config.yaml
n_experts: 32
init_std_router: 0.0397
vocab_size: 8192
norm: "rmsnorm"
beta2: 0.98
seq_len: 768
Below are experts of layer 6 (counted from 0) of a mixture-of-experts language model. Rows are named router (the router's row for the expert) and show model dimensions 0-159. Each number is 500 + 25 x the weight over its row's rms, rounded and kept within 0 to 999. Numbers have three digits each.
Before each expert's rows: a language model's description of what the expert responds to. This comes from a sample of Wikipedia text that the model never trained on.

# expert 27
Description: Head nouns of institutions. Head nouns following the or his, naming organizations or works, e.g. team, film, album, University, Party, Division, season.
router:500491497459507491561478480503491489477485498511491477514534495467514527466550542468526489484546467497513538498469452463493487500424480493528489496489492461526499524531490519497476482500484503485502512510437512540522484490493507475493498540494538480491487492489446492489504492456531484542511534474508525491511508455545459525547502496490526484529457524486508497524474471463488503450486524518461528529512517522477513521485509521482543469480495544517498474485515483496495540487510515

# expert 7
Description: Foreign name endings. Word pieces inside or ending non-English names and transliterations, such as ad in Almohad, ı in Vakıf, ah in Majalahti, plus country names.
router:526515504522499484524503492482497476478486521509506506463528472442498455499545535502510542556430487530478515532411501497501505539493506498506491518511531533501483509515450511516479504500480501470511513476539519489489519465500488484482534455505492537512532501514516498519525491539520494499551485519464494499481475514511510474510482531467480539457488486467460531460548481515493470560513553510495507499480486499508505548538489520502518494493478550485492499502515460502491503501503501

# expert 16
Description: Opening brackets and punctuation. Opening parentheses, quotes, hyphens and slashes, often starting asides like (1906) or (103rd overall), plus p/P word starts.
router:489498488470511479472488503491474537511523493520495474518540507490545496505494528525512482513514508507508484487493525488485548439465508498466520456492524523476495450483483498495505516546577440481458520526520514539521464543471525475534496516487459507506486508469512498515546511449500459467474463505481517483538468458482500486482525501489480497508483474530457479536468448497518494513490504544507503494513474508490488565481502499491499497510479486540485502543469482509485478485497484

# expert 1
Description: Capital initials of names. Single capital-letter tokens starting proper names in lists and tables, such as K in Kapil, B in BK, D in Dame.
router:503457506465529533476498481496502489539497499482472515563506488487487573504520514524481514436464526489505495494506496488547548520480499470500543491519501507530502485564537487503483511489551494496515452486493475513545519485454484484488528542518520507534507497451503492516527525534524488497489504506480485517505487496504482535489476498500509509457496486506508483502469510470498548461482527487490549500488496528544500511528529510479497477534501472461432499555471476513500472482499511

# expert 24
Description: Determiners before nouns. Articles and possessives the, a, his, their, its, plus possessive apostrophe, usually after a preposition or verb, e.g. of the, took a.
router:478497527495467560498499476476512505525516515479500518510473494509509489474484520468502508480509446533512482476503514475539557497503479482510509492554503504521534465439524483529501491525510481500508536493508505504477497490518501521502509606449508539537521498475516476520526499491486529502518510466504479488491526504483518495510495499485497503525503562513510491472517531493498522570514508515502503546521473486551527504517493518508498476497518569475448495460475527469512489498523531

# expert 3
Description: Leading digits of numbers. First digit of a number in tables, track lists, dates and scores, e.g. 1 in 15., 2 in 2–4, May 31.
router:486502509488537563506483499499494482479495495479524481517510505500516514483534483551531517439530498510478473494515502517509484491505543488479539496495513463512525536481523482489464489513559485522515508472471513485501498491509506489485524596505493486510485489503474481465459525486484469527520481456508492510525529469458442541511498495524507497517487566522492468492524459469505539493460536539466516475471474544508486543497528487530509502496494483503469464483480509499471488522483509

# expert 11
Description: Personal and place names. Given names, surnames and place-name pieces, especially in tables and credits, such as John, David, York, -ville, -ton, Lewis.
router:495529512491478478504504471493430516557523468494492494489462511537497511510482476506514491528537481476518529497542487458517476471500487465470484507457472526499516497472484500492459502484478441501508516441495459483496532470470501519504493473506469536496534478484464514510513515470524499519511515521506438501517509528463510493519489476468480529504520506506524546476533499482547476553469464479515543478475490497456481477503535464499532497501501513525537469513524533508531502539485523

# expert 5
Description: List and table separators. Punctuation that opens or splits structured rows, such as line-initial list dashes, table pipes, colons, slashes, and dashes in discographies, careers, election tables.
router:476500503469530551515526501478518470491507485441509483495552482480538525517505472527514501502508502483483494493468481462495500494502540528487529494509486531491517460530466521481519498540584518504485518478474502534515508492512473470496514484505558504464463538505509491478507467498470519503519496489460535521520461482490499492489500487519538504478531573487487529511485464463505538526488515462481498491485483501465492445485486474523540489448526446476497506475475495530469496504501516

# expert 10
Description: Quantifiers and determiners. Numbers, ordinals and quantity words after a, the, was or is, such as one of, first title, two, more, most.
router:461488496476491493439479499469523514494487485486488482476460464511535505496517498494512512478505485473507509508473512531481561486496525533498500530475537489462527496466496458523467496482478487506473462508530434505549489490474515482494467519534510515519456499427483466467525471519543506530485495515452481485491463479514491515448511544504506496483508502466532488490464480524537463500459479483519484462483512505480485480481494481534509528508467504534510470512542465507521505498514540

# expert 13
Description: Digits in numbers. Single digits inside years, coordinates, statistics and postal codes, such as the 8 in 1988 or 4 in 21′34″, plus units like million, sq, mi.
router:484493505512479523511492481487474505519463541495472538520491520484526492487518484494475522437507524490502526488543498465532499484475467458482512517516479491473535508504504532448429499460542544494490471500501525504522512516505478487491507524491529506524477474521512462519461474499501516494525493453462542494492495494489450499529475480511519475497440484462556477468547496499478521524498521505508512479534483500528462514514508489525502552541501453517526463470480503481522466518527499

# expert 18
Description: Commas and year digits. Commas closing a clause or list item, e.g. "runs, and", "2020, part", and final digits of years such as 1997, 1991.
router:496490501477503566498474479500485497525509491504522523482518511498499585482479513523489486505513409506516476516529521517488516490455512492523518506472517491496507485495479485490503485514608499534481506536486488504487508478508501506494525504468482447490473502492526498478442522529496492477542474496509501507521510523498444513503465524524471509484486538522491490498502500508487517472541548521496516478500537487518488541511506542514513511499506449503518462478481540516509501555496534

# expert 15
Description: Line starts and function words. Newlines, spaces, commas, the, list dashes and table pipes at line or clause starts, plus past-tense verbs like opened, scored, graduated.
router:484477486467514594514497499495481490496483499493486495519519501502497520480516504540509520431497472490477467501524509488505484483487520498518554498484510475517524491531524514493489490530580504515516488482473514504502509481466486475477515603506496478500474507510500475495468514492514481498537475466501515515527503489481446517506486505495497501507493602502502496482502492500488538460500527523461521480499505518527487529508500521500512493502508437507473483476452501496459505546496507

# expert 31
Description: Sentence and heading ends. Full stops ending sentences, closing parentheses, colons and == heading marks, mostly right before a line break, plus decimal points in numbers.
router:499483520516511489558488511492452532511461513562493501491517452485488534493508504462505528468486507519498492532499467483516448485510503537475485483487501465504485518452528531509499515497501492459513482495488490514517509502470477518530467575503462531469494504516516468526486538506504453463521521422484468496495511470504491509519504487501485493497481512535452493487527505532524509477497513507504529510547513512466494509507481471477484509484466527531508523487479484521513433508454557

# expert 20
Description: Digits within numbers. Individual digits inside years, dates, scores and measurements, e.g. the 9 in 1987, plus spelled number words like seven, eight, few.
router:493468510469515568553516474488490499486476518506505470535508480487491514481526517568502533531513488500468507544547502470494522481484513479492522484513531511482494516500504514460481499527586518516508491461476480489504494485444492476490505568497507482470487524490478455494435510479529492489527484454482491534507462484484433511506499507490522473487491573496512513483502467487503543480493497511483528479473516511516487508482502539514497490509507474504474480495463491492494508527507475

# expert 8
Description: Word-final suffixes, topic nouns. Ending pieces of common nouns and adjectives such as -ing, -ation, -al, -ical, plus whole topic words like music, public, national, air, football.
router:482532513552489472502497486501510442518496502535497482490530501532492525524497446517491466523480505495481509523487494535494533519524500539505506523475493514514482509513474459491503500480443502509486512561516509470493501449505469527530502540470478480477523527517487516522497480540472516514489497515571460488516472487502462490542500473499548468460526484474526521515532522483489497498534537476517518495515452481522499521436542490481513491488539537480502520513547527533499491515527526

# expert 2
Description: Conjunctions and auxiliaries. Common function words that carry clauses forward, chiefly and, was, is, also, often, but, mostly after a comma or subject pronoun.
router:497511554472506553527512495516491493503481505498462505510494518470508466504494505546503489456504492521459496478548498484464423491519503466526507501517500486533469541518493546540494501474542470519506485443500482495507496481468498459539522528488469463508527485508511500517487526502495494538534481513511497440536467497494466466548506490465503464563535528493496494483515462514476490490529473535472478520502500488492505444475510496497496495528487447508492513513489472486487511478488462

# expert 29
Description: Ordinals and sports tables. Tokens in results and statistics tables: ordinal endings th/rd, dashes in medal rows, zeros and score digits, header words like Title, Month.
router:490496515493504533526470536539473451480461516510506471559529545517491507504489501502479540460506557477478485510534535485498497506455505482461508504539519521493525504442488467498572539504518449485500538486536494475533531503500504498489457528489505473507495468440507477455527519521502489452497507515498466474514517523486482483493510491481491498503508492472519498478505472466492513503488486505454542495521496528501509518522495489451496492452485503548499498504542484467511524467518485

# expert 9
Description: Name-opening capital pieces. Capitalized opening pieces of names and rare words, often foreign, e.g. Pop-escu, Rub-y, Ev-ang-elion, Sen-hora, Am, Sch.
router:519553531501505451518481483546527525464498474508465467515514547475514477515477518516497522512466496515469507514502512487525494472458480512503469495515485516512537571493499486501471483489553484496476527539498431482500527444487523468495473478488539483492484538525549506498469504468485510487493472481501500501504509473503489500507496519523495454503542519525493434502496530474526515562517506516516543510482507501516482530510487494481500480510439506486508482451518528512481537523517489

# expert 4
Description: Dates, directions, time words. Month names, years, time and compass words such as south, northeast, end, plus the byte marker in coordinate strings and table pipes.
router:541473544529484517482506487528492534480460473506547505469523514500499519482519464467499487482504501458552439530515531533499504505490456477435510497480488524489497509511498486444491513502493506496518523483519488486485523529521529466486502518500499562503486455546490508500502485498482471464484486531485479492495520524522485471507498536495542500478474484478503518547471498541475544506490486522515488487512508497487525541495487523491554490470448520476477474546533550526457508519476507

# expert 19
Description: Lowercase word beginnings. Short lowercase first pieces of common words split into tokens, such as st in stones, c in cement, t in tube, dyn.
router:512524485513493536548513517510470519500506478546525489533502521453506463512501467513491484508520520523529484456485482519512492516544495511490475487488540523463524472502492475457483522493552525526474496481502521551468528551520498544498484511493506500476487502488495497501460559526517497557522488459492517469511523498512520453486527489482511451508499492515479523526493507572500494479479489492498507529523505497535459503455487487492495507525546478468460567476532500469496500507470498

# expert 26
Description: Mid-word name fragments. Middle syllable pieces inside longer proper names and words, often after an initial letter like S, such as S-ert-oli, S-arn-ath, Sut-ton.
router:483485531503468486472457531507528516476489490465488469492484474498526497499498490496539480490512489472518561435495544508474497535506453495491533482479532510514448525495447487484510503470491496497442491512471497516519491528489511495466516454511457484492505478514550450483462460501523501500514545503505493527486505487505515509475554518533533539545532487504494486497502515496469534502511462518471470491524455470504499459516505561518501509478519526510505515506487473491483494463453486

# expert 14
Description: Foreign name endings. Final vowel-heavy pieces of foreign personal and place names, such as -ina, -ica, -ia, -ota, -aro, often before a comma or parenthesis.
router:476484504535501557493539501499485497525540489508465519512498473481475525473542496534447542502552502512473500492513479479498494531516529512502462495476492519484498504531526495543483515523495506520493492507467533511497510510494504477498530489451508505462528512457446446473512478475492453484465454488468499486522504558466523466491531566482518558520495508484533506484489512505480528489477535512551501520552548500487502515491501501503502499543504494529483508544484475474487501516498502

# expert 23
Description: Line breaks and headings. Line-break tokens ending paragraphs, sentences and table rows, plus heading markers, table divider rows and taxonomy-box labels like Phylum, Clade.
router:457522474517489449468507470506508485508514502506518495520504515513489508492522529544500522513483515481489489528491515536469545491506493511503456525494528492443456515496503517484491484472464520502512503522480527478498497480475495478468485576472521479529500448495536446477501513469489469479491521554540497479494505506464566520501506527520514478521496509516557517496550504485483516497501529502514515520485463482523510505503516560507513473561485482507474468520496515464485523497486433

# expert 17
Description: Clause and cell boundaries. Closing table pipes at row ends, sentence-final periods, and clause-opening relative words and conjunctions such as which, who, when, where, because.
router:521502474530490509498495528506484553495499519466500493481521517511527515514528522505485511451510481498484480515522528477530443533519484489517522539539507469494512518546492498475500507528522478501531496541496489493507517483480530472462521550502498476522479498501534526501463484520541484479506488452497542533476530483503496506493528486433521547462485591513501465489494495464531519487497494529456533476526519538506511515517503520482527490478508445526504456527490514483452501509490518

# expert 12
Description: Plural and suffix endings. Word endings such as s, ers, ors, ions, es, ing, plural and name-final, e.g. V-ers-ailles, Ulyss-es, Rec-ords, hik-ing.
router:526476498452515510474506480519501490509469484515544504503472491505492516509515481493488507492465554495515505503490497473505528482446541500518470490490479503486479492500467520468538504483469446476517487535517478467485496508551510463516478459510471472478481495528452491512478506475473485475483496495505542522521506479493534529493504466493526475517515503524511479572495530526493489542447480524517478523529495508533527470438440498494480503495475502501458477487447544470532465466499508

# expert 25
Description: Verbs and their suffixes. Verbs and endings after a subject or auxiliary in narrative prose, such as commented, produced, maintained, had, became, to.
router:499502517520519529517483502496493493527485491468534492523496503519485466520526516487482514499440494481466542497467494496515503514486480508492497533500508565517529451521534475507457495547454519430491499502513487497550489474450501509491483518455481510523512489500500487509486536502482476471502553528512478535497531499460470497481499502541498537474483476503481464445504501529520563479466486504481504482494449462475462502502489509479486536453509462494479499509489502482472503504564496

# expert 30
Description: Latinate word stems. Middle stems of Latinate words after prefixes like con, ex, ad, followed by ing, ed, ation, e.g. or-ig-ins, inter-rog-ator, Pres-erv-ed.
router:460498501473532425508497520496520561479495484471506530516527492495451499504547470506529505513535471500489488509508464522491499522543527477501524508535527484502503486487531493504523533510478558500474503502486519532498514507545498524472507489523536514509521507496508490534517503526444479476481488530486470478470485510485509487555529480482465487490530459517506457486486542535516446491537470481507532531498514483503482457517533507462446483480477538474512455506515521483514499470521506

# expert 22
Description: Vowel-initial word starts. Opening pieces of words and names, often vowels or re, Le, Al, In, as in De Fries, In 1974, so in sole.
router:507476502464552456531502503488490505532516477500485481475462481467513502509475541521475490489536551500486518485502475520512517511526491470478509515555445492543513504497489536486493455533507544522549467527484493485513493533513543462539499490483479507464502452489524533478497459519511525545480494502470518537455475531469517509521488531494500534477501502523484501472517518509524499519514484514501451516522510492467516536513483501504529486520514539505548522495512496464510513488545434

# expert 6
Description: Mid-word short pieces. Short middle or ending pieces inside English words, often after a b, t, h or p piece, e.g. br-unt, Whe-at, bob-b-in, sound.
router:489488466576513450483509505525515523508540552520519515474506486509513495502441539483491494513511495499485460510513475483513529456518484507510451509558478521503480507505517512539497498482447490490520487473529526508506486506524469543483497446493498559502538534501473522464474508420520490485472494511493521516516500478499491545504479512538460523478478471501502535525513502468516520509485497454490498505472497480465529474480549493501466518481525513495537531506487508509521510485475511

# expert 0
Description: Spaces in tables and lists. Bare space tokens in tables, lists and statistics, mostly after pipes, semicolons or colons and before a number, e.g. | 3, November 28.
router:506460462509522531474509493495449479484486505500509488501491519457496524470489486520488533477480504465491519514508517502527517500461473514537547494520528512506512493467550535503506510514482511516520508496477507555491534457463466487456520551521503485490501505511464481495482465506490462484497483457519508516519498496485434488523474511470485515497517547470450509473480531498496511460521480541493506503488495497514518518504496504434523464529507479513466470467451498450437535533506482

# expert 28
Description: Inner pieces of names. Middle consonant clusters and syllables inside surnames and foreign place names, such as ol in Golspie, m in Seymour, ess in Alessandra.
router:533527501513462470504523509503508453471491521497514513463479523535500479483477489478511517492507454497529520513507517518462495536523506486542503498502481460481489472519516513502542482491507534496503494490503540522483498528542479527549477488474538467546486502481525520498509523510465494538485535467541497484497485526551559482481461521526521451537488491482448493488491436465510478516528503517553493537513532509485500475520516491496486475530493500530517483547488504475523464472527454

# expert 21
Description: Prepositions after nouns. Prepositions following a noun or verb phrase, such as of, in, on, during, from, e.g. boroughs of, appearance in, ordained on.
router:483493496492498552492490460506484483499498519456488488490486464485509455515538469524510510478519523477492486491540479498500455507485511523477531464477498493550523490547526510462507492489481486527479518485515506498491506515497468500477503537538507485481490541476512471505487474478511493523462477420496508524491503489497476536500502520533446472521499552484511533531490511502520532502481497501521514517505516508530475612515494540480474471519482496483451461518495510526506527518485447